Experts of a small language model: 104M parameters.
Below are experts of layer 7 (counted from 0) of a mixture-of-experts language model. Rows are named router (the router's row for the expert), up (a neuron's input weights, with its number), down (a neuron's output weights, with its number) and show model dimensions 0-127. Each number is 128 + 32 x the weight over its row's rms, rounded and kept within 0 to 255. Numbers have three digits each.
After each expert's rows: a language model's description of what the expert responds to; "raises" lists some tokens whose logits its average output raises strongly, later layers aside. This comes from a sample of Wikipedia text that the model never trained on.

# expert 13
router:128115142187105134162098153163157184138155109129152134107123093190091179111106094140150113131154098109095117144133141167165152156123116127157173140127107116127101161137088099087143165218138148173166103154119148148144069181180101131089141066141110155130097110174181127097084127160165130087189123144170128143115156135154123138129147120140082152117121150136145136184085146150140148102140
up0:187080096112097135150108155144157155116160120152137169082143156128119093072116044146099171143118061113136073094124186097144119115171137091112098107181160233089111154140140180110118214086138137164093122108164159152118098166187122142130181184160099102156124141132150131129057095154091087131164077128084174178105107166106169147124150125076198106184100128163108088155160127108128162086098
down0:149117116132098067137143176137143141167119133146099121170098100225079158069173081148138105102079088103115075086147126108177138133118126192128098121151158166084129128141107112125098116113099250129076111073137149126120118115166087088143082111148155129123117127154107133153121158119150149106094137151132106132103109084118134134181119094176116138216174133140081128102115128144145113140114
up1:185090118163102163107103128118076129179134136129133115203135118114132152118129157111131148126152144093107081087067137176138161183062104163111157116189110111110096100164052140094168140212125070160090137176129097084164149135105149109089095152090107121155136142144177089129141092148101160083144078096138093110152114142194161151206148072114118109123111110130072059109128147088113117115123
down1:120095112095112103135096103141080182174117134141163137176114146133133109110102142123107164150119110130102162157071146139087096114125134161099134174145149120166185132099131112162096032140090121100151170110121151093181132041129141134137089143183123087124121101098128113225114113135075127142112143119143103110123139117142151117138138078155146125113129136095111127122179091077102101149108
up2:077149141109156163150122120179128115135136083089167086124166135198114122129130121169091116084059110134087126110096118103085092159176139094161124076135060096178136131127167149114110146132159161104105113094098123081128056141108179148170109085125082115168162130122121111116139153119128107136185079105141193110211146145080143133125150117167117155130118093127063121141161149184183055114143
down2:158108151101162124140168074183075146128148123153160109123111168133096146120168134078110104149104121147077154157103155100145131114148165122104093116107113113092168083119127207099115124120130155113186125092146130108065145153134117138188108117159097154091144111136064151108130134157156077135152108172117090066134121117134097120145091159160122084148124083151132142094050084116134086130172
Description: Pieces of biochemical terms and Romance-language words, e.g. receptor, protein, acid, ant-igen, prop-an, plus de, la, del.
raises: ",", " and", " in", " (", ".", " at"

# expert 12
router:131099159152152109148044109095113115106137145119080172121164169166088080143164117126107062158125086099081094151084125159164098140110140208081135083154109067185096114060111087102242145167220111042136107106052140161184079154158126126105113102126142168166122116120125144137131134162097084085146126082137063125187136209191153118082153132118126122184131095145138102178140140099177124134126
up0:086126072119117091149132128173130136131071152080096117106176125193198193081085076085108130179131136089154087095118110081141125116140115121113101117048098159134113117116114159112173075086131157094134149146112148091170194143091140126119135069128094143126120150118084090108157100132152112073082159155168117105098078104102093084144083180129113146185109142116121133147108214078151163157177
down0:115105122128137159082148104141134168094127147155113138131164111102127128164225160139078105073171118128146107132114143116094081114083126148156130123155132182134174146147113120056079140148140127139135122097129121045096099165125075084145105172180134170103080120111186103077167127142182126057125141154123124090085151109131175095193140102142096180067114165164163111132131122152113091132113
up1:136141105134137158108132065156104128135125154052096147165175124126128060151154140146124110132136088143159124101089183088146120096144172114103148152162154165151093154129112166140117137132152051120102123104129187134163097120146164083186101110150156152066147163156112179106171160167121153141149137112145134134113117101110123118135184157083174123126129172105105144106079132115099089077075
down1:111078177191138154145142130147066095109084162103171142080169101061185159132123160117160136155064167167141120074125115118112123142150168132124118088072124109076150102145164137134159121119133163108152172174159112144141096151107131131113119165099088129121158146081111123095092131102175120146154100076084170144084146170161157092143102147167163129181084149141111080138131099139096156201107
up2:124186139099118097151093044149121135117127103160090116101165121124088148179133112110039140142076123100118095111112123096151142114101100127198119116149120103123137113125171141111120124121097148122087073153108154134127051090096148103129127146102133088173129182112158141139106124094205123116071103105139165113058118118132179181071144090175163119121110122155101120103166152127153182146116
down2:158114095127105121139137096136097136185119117143152107089104114129183133144094125134122136119173104133149124139125183090157065104114129195151156110138133045131110065064119152133100136082145101151112132125092081174131110223138186123155107110129133122104166144167174061135138170133134103164126198130174146146122128155140115128083113154083130071119173096151129149163118107075147137063089
Description: Commas and pipes in running text and tables, plus infobox and taxobox field labels like Location, Venue, Born, Genus, Coordinates.
raises: " ", " and", " in", " a", " of", " the"

# expert 15
router:137132117154157149177087055141129142165122129091175172134125171197130089126123103137134097167138097068102144107141137109125125126121131176126121144055102139169054132142131097042146120166139123121126095066101118181111129085128134148080123132147158170149125114125144137126145149170154138126140118044135133052067130136161145114125122174124107077203115140115107162102108114131139106095180
up0:126160162141125168018162074123078137161097098085075150078109121190151008095166139124150103097126102074165131083088142112115119111155097123125137140092129092140095119124109105090141186160114060099194087105104157154124129183113111072142156132097065141130168154093167140164138157113109173139162160111133072105109159132119159120098140137147162074133078096093106127101095111128157201128094
down0:112154182163085148139107170101133072032125104101150159179104143139104167067103146130102129121136165136132136187080133146189099121183103132115094119112084094111146121106116131139110095113137133124138157150165145145152134094070127148144136123116201072143182151102112143099140136153156122132138077121182118148144138145159129067117153119132140166105135128124158121164134116147132130106156
up1:148155128125103171097181160151127131204100121159152116136141091147124159109137118103082132060068095117191145102135074128132116144096172151096134077178141114139118146097113149113187111164148151108103126125169177125124099127186118151080093097142184171112111162130147100138097133132191143105083085152147117174108105127100137121122102103092100077100145154044173053145109081113081152133128
down1:113098149113078169174155156118094103138143146074127117115064098126110119155115100091133140106130116113148086220155069162200130183131081135134144121125130138080117099132153141156096182145100080141132109091118101106096155140125111191128235159100204098210177087130075158131130214116176147169171110097135079143121133122107070117057100135112236076121135142135112067118097130129131127106051
up2:109067080144150063141177151129121148164116096127163117152176182118073144125179159157105138106127140122190094105144173104124130158146161163173138100139144130097132138127093063147113154177110103124070121103161077143075132052118095147132078190113055169077136155128080124054067103153130156079110135085104096147085109085100178128134103092154136136108145150149191115153122093128088136137122
down2:150102132124111184136160212112135115121139129148115147090090153157130194180181148181141140191146121063091168107112145105101078195119105142116127097122122117104154140158107174140119133142106210113106106088148084101123176141120112133151066137115174148078125101050163108179150146093153187132094214108101139130158179071102112107124133140160088134098136094089092081141090146176099200084114
Description: Syllable pieces of Indian, Arabic, Turkish and Japanese names and places, e.g. Prathap-ach-andra, Chand-rap-ur, Singh, Bh, ō.
raises: ",", " (", " and", ".", "\n", "-"

# expert 9
router:150108156189121066143086073127114111096147122122124187163100147115149136095130202159161115151101143145114146152147108133152139168138124163085184152124077134146114093084138146056147126130161128146109120063108160151084130113160146081133137092134144152113212156182184065181150131166095093097094129114120119052098165144185092088123205202108091122158104120170104121093166157141081107100161
up0:177207141139157088136124116080171172165150142089129136127190160130167136168134114107126102160088111172020093127150154124189146195185135103150166180128129116190135115101187123123156124106121129174109141106113155119054109109137140116116182117128149133092102095132099090142069118143086172071108113106145125079142147074184165174145093131092084107173168130103124186156175101137172108126145
down0:129148124138143158114071153125154183100116139130082111158136085127144128114104119127136137065178137126095091132158126185144131158100165116103172176153142131153158091158133187183150126105143110121110057128127137126119146091190135187111180159100118132159126153102186112094070184107129126171038101180121159140104138169200135149149105142153133112135086127143161103148125166148114047189135
up1:092101123164099151149129168253159121161135129094116082156180158136097176142140137144137135088149114192134125106100124116089125127166083145177180107132133121183102170072104128150142101198109099156139079155127150150048147177134135115139130121179073155100144138095104105144175122086141151138126159125163135107151150140180142162145092068156135140178124194090167162111139135137122130135116
down1:141113170180109187115123199169164138145103133142098087110115168123123158172176165130111138100165140167117148160109136132055101160173113136130170139091168080112196165127148102153092148131135133100134132109123172141162151163145164174119121200187124095165137131126129177160157113189140169130154109128187109142143143179119130108157144165111124093135083122141132120128142221071192117122156
up2:128136087119148167107099159108129176127188125114139138142063097160141112142159135137098140159141111057173096093152170104147131164135077071171150091122141096100093110130101141141158142171086112165174108117111094119125126114151130084128119124116145084085111135106078149131140161103129142128221189108153138124134156147099200110164143095080133138119155116124171119130165121085200119123093
down2:101083092149091174127135088171102127144201118123172124136156135077114102176144097120090086149143058145096121092141113181184103161122166144179111095094126132109114100144081089124099134115129147164097164111070140116187075141076156085118202187056142148091121133125087179108115180090117147140147179061161129144104180142130205164077097145128125129132162114094114096113110133170167116114109
Description: Function words and degree or quantity modifiers before a noun or adjective in expository prose, e.g. more, such, most, many, better.
raises: ",", " and", " ", " (", " in", " of"

# expert 7
router:109130160124151137205029056160144130127158158119146129171135128099121154122129183125127133139101109149084107159144146075163083132128153172102156156092075153138111131113125034084170130133131099092164136136109139152088134134134145169125150101094123145095125110140137113131159151133125085048110075112125133131110163153161104101097130169115109146142090067105118118161194106128099111187158
up0:077127115115189121145130137127175141141035122107116129162134149084104165076132134068150143173116084149091138128079149098123096108102149138122159157136162133138161131154074144160101104106090127112143143114098141131135191121169142169195077125179139078183129195140131117086152082106139087126103102135101148123148208120102141131090127128140036144119173097120121082131117125174176126125121
down0:124093097143041082102157109173155107197100090128112163122147109150104127153117161096144125137085133110103104047093125119124137194162168102123116143169123150143147177097154114115123169205162178140097104146133096137106138150109149135067190137135126151122094075133161165106170124140086100186145149119052067139078128162165152146157085106102152108095134133140150096112149128141142113116127
up1:096087104093166146176090080106114146137181139096137134111148143144181062093183108157124191123121078120171133082164155116162130131160098143176135076129072148128095157125136107145153043117172187102148109142110137112132163119147088129119135197092140145161128115084106107175137163132126145120140114103121083119082149163153126141141096142126113203120140155100068122158146155143119161137080
down1:101115101137066108142158126172083126161106167111175057155099118089144127125196112175108130088165154139172159137153140149140109124117140110185123145137140141082106134160113083076123053137166140229149149162105113126081181124077158174122102133126183147099117115162155112099113138108095120130092157162134193115139138119139125163077148162153097138130126166177157159101068108178131106155124
up2:130042147181118145089085127105055138133140151063165147156105179109130121096059170093172086118092102139191132129124110177175107095135160213167109160155148075132143130094074144147134127131086133113109138083127196116142162102095116109159132088176123108131120128086153136152076096131105152118143111067103114123100062132163077066140129100155150150107104166161149132114135149123133161103133
down2:103140107104099083169129076113146190144124131140119131092078132139207108146136138157083153146116154132143117137111108108138159226140154109163183171117168158142175146161113135134133151096139150084102097080089202165062142124189181128137115126106056122114132138088151146130116141136102124142120129144153171101162156108140091092191163166069148157138122117223128145130143143126117072172194
Description: Conjunctions, relative words and pronouns after commas that join clauses in narrative prose, mostly "and", also but, which, with, he.
raises: " the", " ", " a", ",", " in", " \""

# expert 11
router:091155136198118125157064081133078155135193097122134140074085137197158100124137129108125111133116064140138158142158096107142127119173160140136131157122082146170000166114070060080170146135131125089107125100089176142084112154140135095148123088154089189185114169113147094099130170185109131066129132104135088165067092160156109135110133166065173113169115139080066137103130118117137123131116
up0:155108148124111165101098176071190085106127120119128144159060107118101133128117120094123140071111126105067136142129126160124170135107169162151114156117087076113099131189143120172108145100132102175192043095126195199130086133057112091149137149154076137134079117155113116119069146087148159176109114131150145187167100190141094147141153139126114132114076131120156118107167102131184148116108
down0:095124093073094072112109192109121110142111158145150133148097122112214181131171141108137084110149111087138161148080108138144141113106181148170157158148198097127143142161087090167123146142154145197122109088097111148113070092066139099099105096179080108088153106168150166093116133150100131180125087153159170148031028105135127156123088149157158139140129185108148126127115140143203134158115
up1:161101090149114166138132148101127145134111092101074094094150218139138127135179135153118141111050135162086104073100071192137082144153148169226144156109124136243126129152144154116043174127158102062128153154105136195119084129158160104096165123106076106171133117144126104089142167112123139143157172103155048098120112120153154164094094121165168155193149114126159094114116163135110089095101
down1:131080149064141173135036092148161125070188156112135126153157119196191142113148131143050133168151206127130119114114129124125158115134120081070177152105115124095070151121134100074113133093185176117103147172165123165158116089131171148116077113111134148140089095105166128119124131116148147156104090136111128123086141078124111116150122104180138085119125098157185128119134179149147138119149
up2:146123161179120138095159181088159107139123112105183104075142134075124153125147146127132102134122117160135107126115164155090127166219122124118152075115096092106184125097154133170201127032128126129163148157137160168148129152127174116144157122105100118061140108158155184172122183143099083096092119104160152150152094151132078117085135144120061139117176162132134139110111168156193122125138
down2:111137092108058120137119160119131116066129095126135135138108142087089155144131076143142146142166136080158074129105168129190085093126175181088158151071123098191071113053121149107098111128093093135130102164123159099077131084119127157094187150080109115143208156197144129117164125094075194143165115086113195171118110122155079133086119097092142137091120101126099118105115177118145083124122
Description: Middle and final pieces of European surnames and name parts after a first name or Mc, e.g. Mc-E-wan, Will-m-ott, Rous-seau.
raises: ",", " of", ".", " |", " (", " and"

# expert 6
router:128074095113216182159082071094142151091150128152151106109092140150182099071151156173110112095118136160093161154125155136165139172138124138094148125128113113125078072088148115108255113145127108150095131171098139120146091169157128066091119158124173180088169128149147100121134125119108109127163115061117110107070157127149103085074140133109166105138135106112109093078118084162122101132127
up0:118105125068158170157130152154124122113205173142138107107139119143138125088130094135163141140102173144139078131106133131110118147177166143153102111140115083112153132133176144090176132165176152107178164182141055059097077169072140077119121085066142206060105151129122159133121154048158084090114156153095213108135138082176188161151111187140058167134119157140112165150121154114099131182121
down0:125189067165101166144117144122125140105215094081171096070121140126139104083181137208113099148159093129170083047107119132077133122124114167125124118182062063141129140156111147097087122193108161169186107083153154192125088130132151121121116140127104175139135127138145138158136103128137182137107132170169102136121114111150170141116151154124049125127113087110136125139180194184121063120139
up1:143115175136156165158081131141068180148149124118188125131086127109145101158179169161173125155139032078136133122144164156138143117088117104109130097161139168127129114093182094136144163110079075203115188114128144125101110135095117122114157082133200124128109135126152138116143137126097079088142086131123081151136198126174126084154185154159124109157111076110142167143116097097057147104118
down1:137180082163091105094169185194122191167110123100109134031139162143074127073100169088135157094047148137097124120135129114096115102159204070152140118139128160137091145084118109108131097103131178116153115173118127137160100051200211152159137118182157062183102140126135084121180141154163117115168092127148120093090156134107124170121106117198165112078157143101131127063121177121092103112101
up2:132148110178198209146124148105130084149115103101163165158139110160107135174103128110110157133166124150160179127171110093129150152115082222154097129132101184171093112219193135149156087125133167175129154121091177135163087136166103208113123119164150125094084168103191182078122152167131118104085097149092079221112126209136155126085095134152111118081149178120169140156169130133197176142120
down2:126157189132138099077137134092150127127121088132144104070078142146125089131118123109108149148177148115160098149166149155131183139149111140168162161176117170105111130131120138095130115096132183141064133156054197076183118123139111194162110137092142167108156077130139171113102101154076080090075170143152150136124115108109112111126156134209137143178130164176124125101127210156168093124109
Description: Leading digit groups of years and the decimal parts of coordinates, such as 199 in 1997, 201, 46.025.
raises: "0", "1", " |", "3", " to", " and"

# expert 0
router:135078148082131141204090110128116145115139109129152099162154116175141128084114051096146152127115099174117154114099119113137114102169120099079147103093066120171087103127123124093202130173129148070144099097107099134101104131124087146117073143131148190146086139095146161103159107125129104109145157096096139074118112190148116101151137104140084156159033149156173092153121163150129079084133
up0:080087149123120169127138054131155131142125128157163184090184130188143153112048132152120217111152122142053213100133110093097158104160101108102159190115170157159096107182099103081085156145121141134182098109077077073140214093138199126187069136111119179138121113119159127132151136099151133106119140090103127162169140146119116104107039123124101129150095114127177131065104139158097156155128
down0:105122083134123183141087135156098129141189140146095124120059153106118184122117123148129152089169129079152151149160102111116108136175148120116180190124085130091162108134191100150164162082203108149158106153086139125070119138136115111133157129075158113059089159100095101058128132151117164165104101087146103069124166146162153157112147118122159125143121084082136169087100146140129109079115
up1:138127137077147142122148132140100122152106127112124124135143154093172100146133136126136067060188125091134119117075121135140140079148148091111127130099203155135088085120074128111113110090104133113076187128143214135086130182098140136070123148135162160116122173178135087142121134126160135098144155114137140090144150101104089087180177155091093097156101134139180165084113141104121092106129
down1:126151151139118142144127129091110168128190066064093157106146062109174100167159119137202085110136152150107142148127130138115181102132069130148132135156143171159117123072096077135162134080100160139125132113083108135155106137175191136146194140119130161120156152149108108086143189104147171132135114122138153125077109126107097125144207179082067116079174201092094208161140145121133092142135
up2:069092100110143098154074082161144114111091128139163114123147104123114102118118133104155154090144095126173140162093098074111176132090160096120112086169148153099077097125109127141124112188077074118151104125178102127155076129134118149117160129184141112112136154141134147123136104137105158150147074135116070063143210220146170093147092086156160129158119096101147136148087137117156140147116
down2:127156127144123165117147138141155130133148080124154102164142127143141171143190156134143172136186072110126151185113153174152173127170156161103098134160115139204118096167171135151144122097149132157167105124155114130168129124099152187151142116148155170074182165109088104116194166112157092140133112141174076104145131166117157191092150088170126103097139194104149153122192230139165164190151
Description: Line breaks, pipes, colons, dashes and list bullets inside infoboxes, census and record tables, such as Density:, Total, Population below.
raises: " ", " and", " of", " |", " in", ","

# expert 5
router:095076104199120136128098087091140141086115171128138146078101121112135139129106135097133088140144044131122129145087126132153105115103178126141149087124077123155084125143131127051174127199102084054175104127099167115131115150141114139136130159103218157129152138136116085119124173116084100090139156110127104160125166219189124090153181114176118149191109108121121119111145091142090109028127
up0:152113087144137143082103109115174157144149150158115172075129186141142112106095110120124144126116102188105136117101127139088113105155157111095114118123109099097091161140144162147140229127129120151079141161113134143133080129195149118156123067115170229105133150140137117176168125083144141163140119153200154153151144106056079188174129068099141152124166159157110184130128111113107116159124
down0:165125180073135083163119115131119159136186166118143132100057141126103121075136129154134088148170178161167083070100064170179139128131148123110111104089103130122096144131131143127132094125121124127122140143165136112112173134159085107200110170155097175118097095155091151121081175156152126135165130085119147125111146109071184097167081126169182093109130152142113116071137109174075162177146
up1:087089144134162099140102106115110105147156117125132128160140159159129121088141125084131101139093105133089196138136135121183116137130130142135168157108163145144155152084140131207139121123121076159151088161187144136154155119131135137189039158137146168109155137076134142131180134170138128147138087196172159135146122135125136147176118116119167126126153080092130184112147113107079133096099
down1:135037148162160110120110148127126175168103149095130131107128131119118114110149108131147104193127141110158138161142143096151108114133082101173109124048130118161117161164144144148154098103152118158122112125109123168099138121135154199156101108131149184124181081186119148154183074110161145140061088122106082106084097147110159169112169137202151105155160130165108149100079137118143197140129
up2:102174177158077167154088126108115128171144147080165084145144111077158095106188090105142194162065116137244133137118159171098127055114145153115114135114193089089168109144106148118128088135082114155095145113097148118128134063155102130158116083088132120113148138054118101162151111138131133119153122136143048127123091158167077166095112106117083136169112132139146144141177113140171169174150
down2:112101145096121186067118166146121142152181130129103150109133155119162175131124153149178104100141131098133081093151131158136172081192132124109176158102127176164156160062115195087114130111154102093122182156099131162104136140149075141140127124127140184099163181097186162160168158123169134178104133096113165097134144120153136135134165137140081090101117095156114170115104069128145147151144
Description: First given names opening biographies or title lines after "=" or "Born:", e.g. William, John, Drew; sometimes nationality words and proper-name starts.
raises: " ", " |\n", " |", " and"

# expert 2
router:108122125102146103185105130149130158181152109115159160068108143105091120128106090096121121148166060185158121117105121126123070127181135138142153142051063106160079124129125116112173109160141144113131110088078153150157117201104094133141060189124131211139151140137132160192160074131146188174145183134143109097110142179223055149097168120124119146117164176149121103147137109135067143059162
up0:137124157117151086046181228156102128140176084148096177198137168078097178124113162178081139107091117141138153132126145125136146140138123127069104141084145159119149126115192111118136189132079118114129101118064106177123112128139120122160097157203122107101125117128103121123174131147165123183066134139103157185135138238155126160136100158100141087181146091167128104079124172141170171137120
down0:158140133144149122148103081142134111120091174108128114114169172139065141186158108124156159147129146144094110210141094111103143073132103119132169109129074147064078075070042128142130110125127157163162104085178136138148098156153139088093115104107148133121141125163174166135102109121103130102090133135148129168129153110167088107159178094092157140115170127113149088138109066111064126129149
up1:158109084092119127131179186172098197135124131121180139169109114104132111131117097123134176165102091144169106145194140142130094214090163074077162137189101101170162150068132149118096135110182132125129094166147119065120157166120112141166136134129156172102148124165083094102205179090144110161169109091089146140141155139104137174182146167156136099151156122138108125113188163138127127100050
down1:154187158128122145151114138153181145138139158103092160182111111162095139122131133147185124107144070145111055110107170142135056148127128158093150095088171119157133097098156110120122132154183177165131072159161135107098110176127104244094135113153155128129191121152134106128154158112145134091182153108132131141174105152099125092107123177171126081134072136120137121122155081138118054062101
up2:183162081082141125127099145127101101110164108079177166180104088151132075078143131127137165112125069107065197157187158141125145146133171090166124093163156117107096124153166144117188097165093124130155151114129172143064143157148067152115147141146141131059137119137053117117161121137104185136172093131148156123098127115138110156083150127156134160099163137108113090135179126119095138116098
down2:132104121110173166117146165153088198169152116116091146110147090118142123142071118121129107165123124153125048159160126160155162123126134139100185119194151092101153143185100123093092127148136154166164107146151071097142175144144102147103150121141117182091137199175107065034171126110088083085097138135120151065080158106136072141114134133135075113113048114181144166158168054174142168128079
Description: Nouns and verb particles after was, the or took, mostly releases, buildings and events: took place, broke out, album, located, built.
raises: ",", " and", " in", ".", " (", " |"

# expert 8
router:129115123141147110207067118099100168089155115131165182130099185125111169113157157130176128116100093136117088134112085110127101138113184119175149100075147197153079114144108124088208165115130086156126092128157138087120136169158170114144109117089135149114142157137111151138101112142122142071149094148152138076142144172132132076117153152139147128085125146089144095137142106114090152103132
up0:102119090094151086183134157155069147111148097141119141109139158177108091079145213193168173147104150099114120152071147118113172142158123113109140112091182145126078096129046109105127139174067114113167128104121086056094111166129089108086112101129085083074162132083105136144131128140097142106104151114163130149121161161133082134144146077115120154149121092170148068099127143096134142181117
down0:116157102165125116133133162148091171182162160130074090162116130158092127096164097128168100101079171149161169161144111133134082112123101113129147126134139125148111125089092102188073115130192109109126097144116143146061123067147151198125131133095158040153148102131087152121056127151167083186092131112067105146144133183157120107094090160140081129118111157182110122122183169060088195136149
up1:097079063108133135184136065145167161070121141111153092115197169142114159130146082145155115121114123182084187166140161123136102126113156112141169071117131114161112167157150119096114080151149067184122114153085079125122104125147119142130109113143166128095140110118079090140074139144143190125127132078163116127125110128147109196161146101188116093164158109140157105087090145082141201154097
down1:067138093163105128136123143107107078118113126182137171107178092132117103099118165121172136136148102165126084139185105194079060156100146095118179161085093127125162147142094147141091119108124156107140158156153128122074131127077152150102071138125066162140155064124131126140176145142138094086059161168131152149074079208080154170149138090143165151156152116155116183185077147185186095131116
up2:156180148150106144113110155110132116077129132122168212145139083191139154199090069104202179086102105150131099167118137123090126183168129142130146167127120107113138070104146121184158135177093157142097142101174107179114135170107073175153161121122144094097062121110141176094124110186118071150112152160178076087132123141037111142103143104095184116050132189121144171126149128104169092166115
down2:119133138132076124073145189112144147119141093137086111175143132148100116113082146143045114171142127131080132140137116080155087106111157143093137088170163147118085109081156164080101114069117164117152189127129129128119061060150152120147174128087113199160152161122163080099115086147136151164136118190098079101147142109134130113121070173105083173156118124107070166129138135136151102155111
Description: Bare space, en dash or bracket tokens right before a year or number, in date ranges, table cells and lists: to 1924, From 1916.
raises: "201", "200", "20", "3", "1", "15"

# expert 4
router:188106185128126138185092128139125109139166133183137146089106143198130148137107137109163117172161095142121167113101170090123132109135154104129165111102095147187052129086098133128211170160167143123134105093107125138104163159164089079127143159133128206152110199126157125142154120121104155118118089135157091100130115130096144107140137142118151122085201101056146107167157175116132163098139
up0:138175191165082145176114115154162123077142106171116133148141144146112172148105144115157089128136086164154090099132131106132144164156157161159158109139168092165103086131149154113096062161067110171077105146128108113144146107081206088134182124154144088134126151100087171141107098121099143072107122147168103124148129072129115101107194144102058150057181117070132126083118158148105107061165
down0:172144118094155099160132105112098072143140117159104083137130119186139121160098079145084004130099153169180121129144102202100107104175143088083154150158156108128161114135198138144117126123126205161161150120205154149147102078125104082077116138171130178160100173174118115109160170157111134086102105148118124161114137112098102081164117121104155149179118146116085128107093073148193113135104
up1:147102132186170134151154155140121072121114183105104110105127105067143090122174135116151153148111146137185125159114072084135115137138134098140136131042091094129155124173150078104122095139115191120123130120089134109106163042116121103154131151129140133162145136121091020151125161080127173119161141184101152122086112159135125150121113145153129178150085117139103066096144086160178096175081
down1:120104163113139108121166117114137087138103146164077069106127148175169112136183147110128122105171096136136192153071102172101157119169132113073114119036158088113192135088152131122138109161105170091148113118110052100107172087131213119103091101117078127094107181098137151172062130146161093140150112178100112148107118109163140153192062110180156103137134127162092059169088094113136183119163
up2:085125105148171149146189168130128159090194130140102111148125122229079159080192121145144143101100095129142218157144154080171102154070092089163146155141120099140097182151113153139053152146197114128130065121156130131123163141158121097121081122161157146152118183083162106141074066128111125157090148115098143069151149122184099200116167167171134134121132163150181133112113136109158133069140
down2:135035147145126142164130117145120121108143159102152138090107100178164096101063091179089101147142086125113127102150092117151128114159103111126157102189098112188084182146105101097130139159102119163149083108110096130178160134145094200182184180149081096065114124143147154147147077084160113073171111180061100140129080093059104113115173171139177119098205158174128163137164114143125155062135
Description: Unit abbreviations and the last word or piece of proper names in infoboxes and tables: km, mi, ft, Road, Cup, Creek, Church.
raises: ".", ",", " (", " and", "\n", " in"

# expert 10
router:115149113179161113201033092118101130135141106132105106147124195140110138127195072123101135154112118173111163101090128164121100125147154143131189102201072130198076071115124098094162171111085167121103096160106134132152104162192148083077149151116105177145144160117120130066145110131194125121150102160140100194061139151110128181158140122124165127163132145041105122167111113111081102065167
up0:177101081147104197125147074140145215107087163125088190134115119149105132120133134118214099120139115132117185079154110136103125081106118154044110136136110136100108129139083095122150109130084125147146148099082140108181094102167134075110133138184164134206135108113117086080102140160078100064118111177086130162081121133147140189164164110107123157129130130088126045072133101099067117123134
down0:164082096119132099125141124142146136148166120114167155127130119153151180147070155122140148147134110114123074092154185142123128128117158116084091166106102114118131206095107111134144050178106172097147133121111085226126122067153137117169175152102137125182145136110163128170143114102083080131084138099130207102117103164124185141138190099123103144184127080153147115134137092090089144117100
up1:189146155097149172135137143133069130130131166176122153086142116143163044154093151096166108162113194171117134212155148153167131161173134134066189104142134113161063149110111123127131149146125105126133134152091135125165112104138185177099130089122150162182113112119117089115125148130144096113088114123145117146154169158120112140117115108169131128062102167134142133108096104121114174160081
down1:081104066132073184133100165131115115161124177131143142141121192140133113105096109141148119138082171138138129127161103127150093155175162121140180070137131118138133114149179112140092074142155142118130075182107111120128136185098109141099144137123164173113174171169193122150177059150206161087137118193122140099183101113099158082104181132085086125147109097131159095105168111154157136145163
up2:130155126096171169150188188110094068094111166139127127124172147165174072125179114065192124105136174099150075116147131085108152151124123202118169069123046124103108153105187109095136129197058158083170071122189170128141105181115163036092052110122085146123129098158091183099127159103155163166125122157130110102149171139114077112182051155087111164056189108158120151105170135089147093100090
down2:104106106088107118092121159124101075153154118162137158157168178131133113094146108154112087120157146078054140109073111105077110145222153182151069080122212098089156132130045097194131165145122157111147137079087139101138099104143085124168162078068155130121104137094078107163129133080151111128162149110183107137078107096125138073114123131143095131156127095133155118112114160126183149052120
Description: Words in biographies about roles, institutions and honours, such as a before doctor, University, College, politician, professor, degree.
raises: " and", ",", " in", ".", " (", " "

# expert 14
router:143134172150116102162095135144094161077126097073115093103133150174097164155162120111131137141090120105145171181081172156117132137138212154159195128150053128161086099087104139141207171165104118136074120131171097134169164147118103116100112085094118178162093152095116104122070125165125105149169131108160199091104178142200065047186136160122069135121092131121177117116151132143105099136166
up0:117132163139084146127141090150123138081161173137106159089070172102172139138192068105102173099170118120154089124178092120130109149115141153158108107175135135070131088112174121111142150112114129111095098150105111133172127147134143113036160166125106116070092114087136099178083142141115075075134167123148119138117135135136132098074110147141145059120204139156122108156130137174166068163178
down0:066145111118128178146150071186117160098166154123125112069126156147112126119126029110129090136143100092132158129093111123057156137128106162105119150109081120116099111096119097146029108148097089101132129136084124157126098094156165092137125119077107088105124102134140153158118096145115134152144173144156110151093104133123079138143062105135165146105183055087155147157070096083111119133093
up1:107153106042155085136123126148149161115109223097151114104110165142088092177186152129155104144155102064096118137132126050087131162140094093087156116144132134133045202120176138114106172080104111098152153139149117130154127241134147118140157108151170116103136220132140117153120139099185136113089143131118163095096165154120101107148182083154136142118142180120102151152073151102163164144094
down1:128152159124143047077170161168140145119152145107176085110176150141127167125144116119144108137100129104076101125178137078094086123147146120131119124124188164155177091119075120171145165120139109085167111118199091084123121161125222134123149138075188070228174150120145165134127140140130072129129134153116093090182129088122132143144175114178129154168098143090119139165143171079116083111090
up2:154084169154144199108130100114123129146133099153145105093174121107135202206095120102159119103128090103102101121181138213097163146119132097144140099198139125133154101114147076147169144162127171133153153122222132207129122144148118150111147143134136132087129112075198115148124160126108119194069095090128142062124169130110121165141138173099136106135178133174147121127146129161106072133116
down2:192159146095134132112081140111151094125167095078083109106137153095151194067192163123144159175145172138180114093091111066154142103131089108179140155147119183173125092110145097103091090156180086121167153087106151101137107150150176145164119093131141117172125149184134086120103151083183114210140092123166135164151141110147125130097132110105137155118113139129167137107121134138169174164124
Description: Function words opening a phrase, mostly in, the, a, an, of and during, as in In an interview, falls in love.
raises: " ", " the", ",", " a", " and", " in"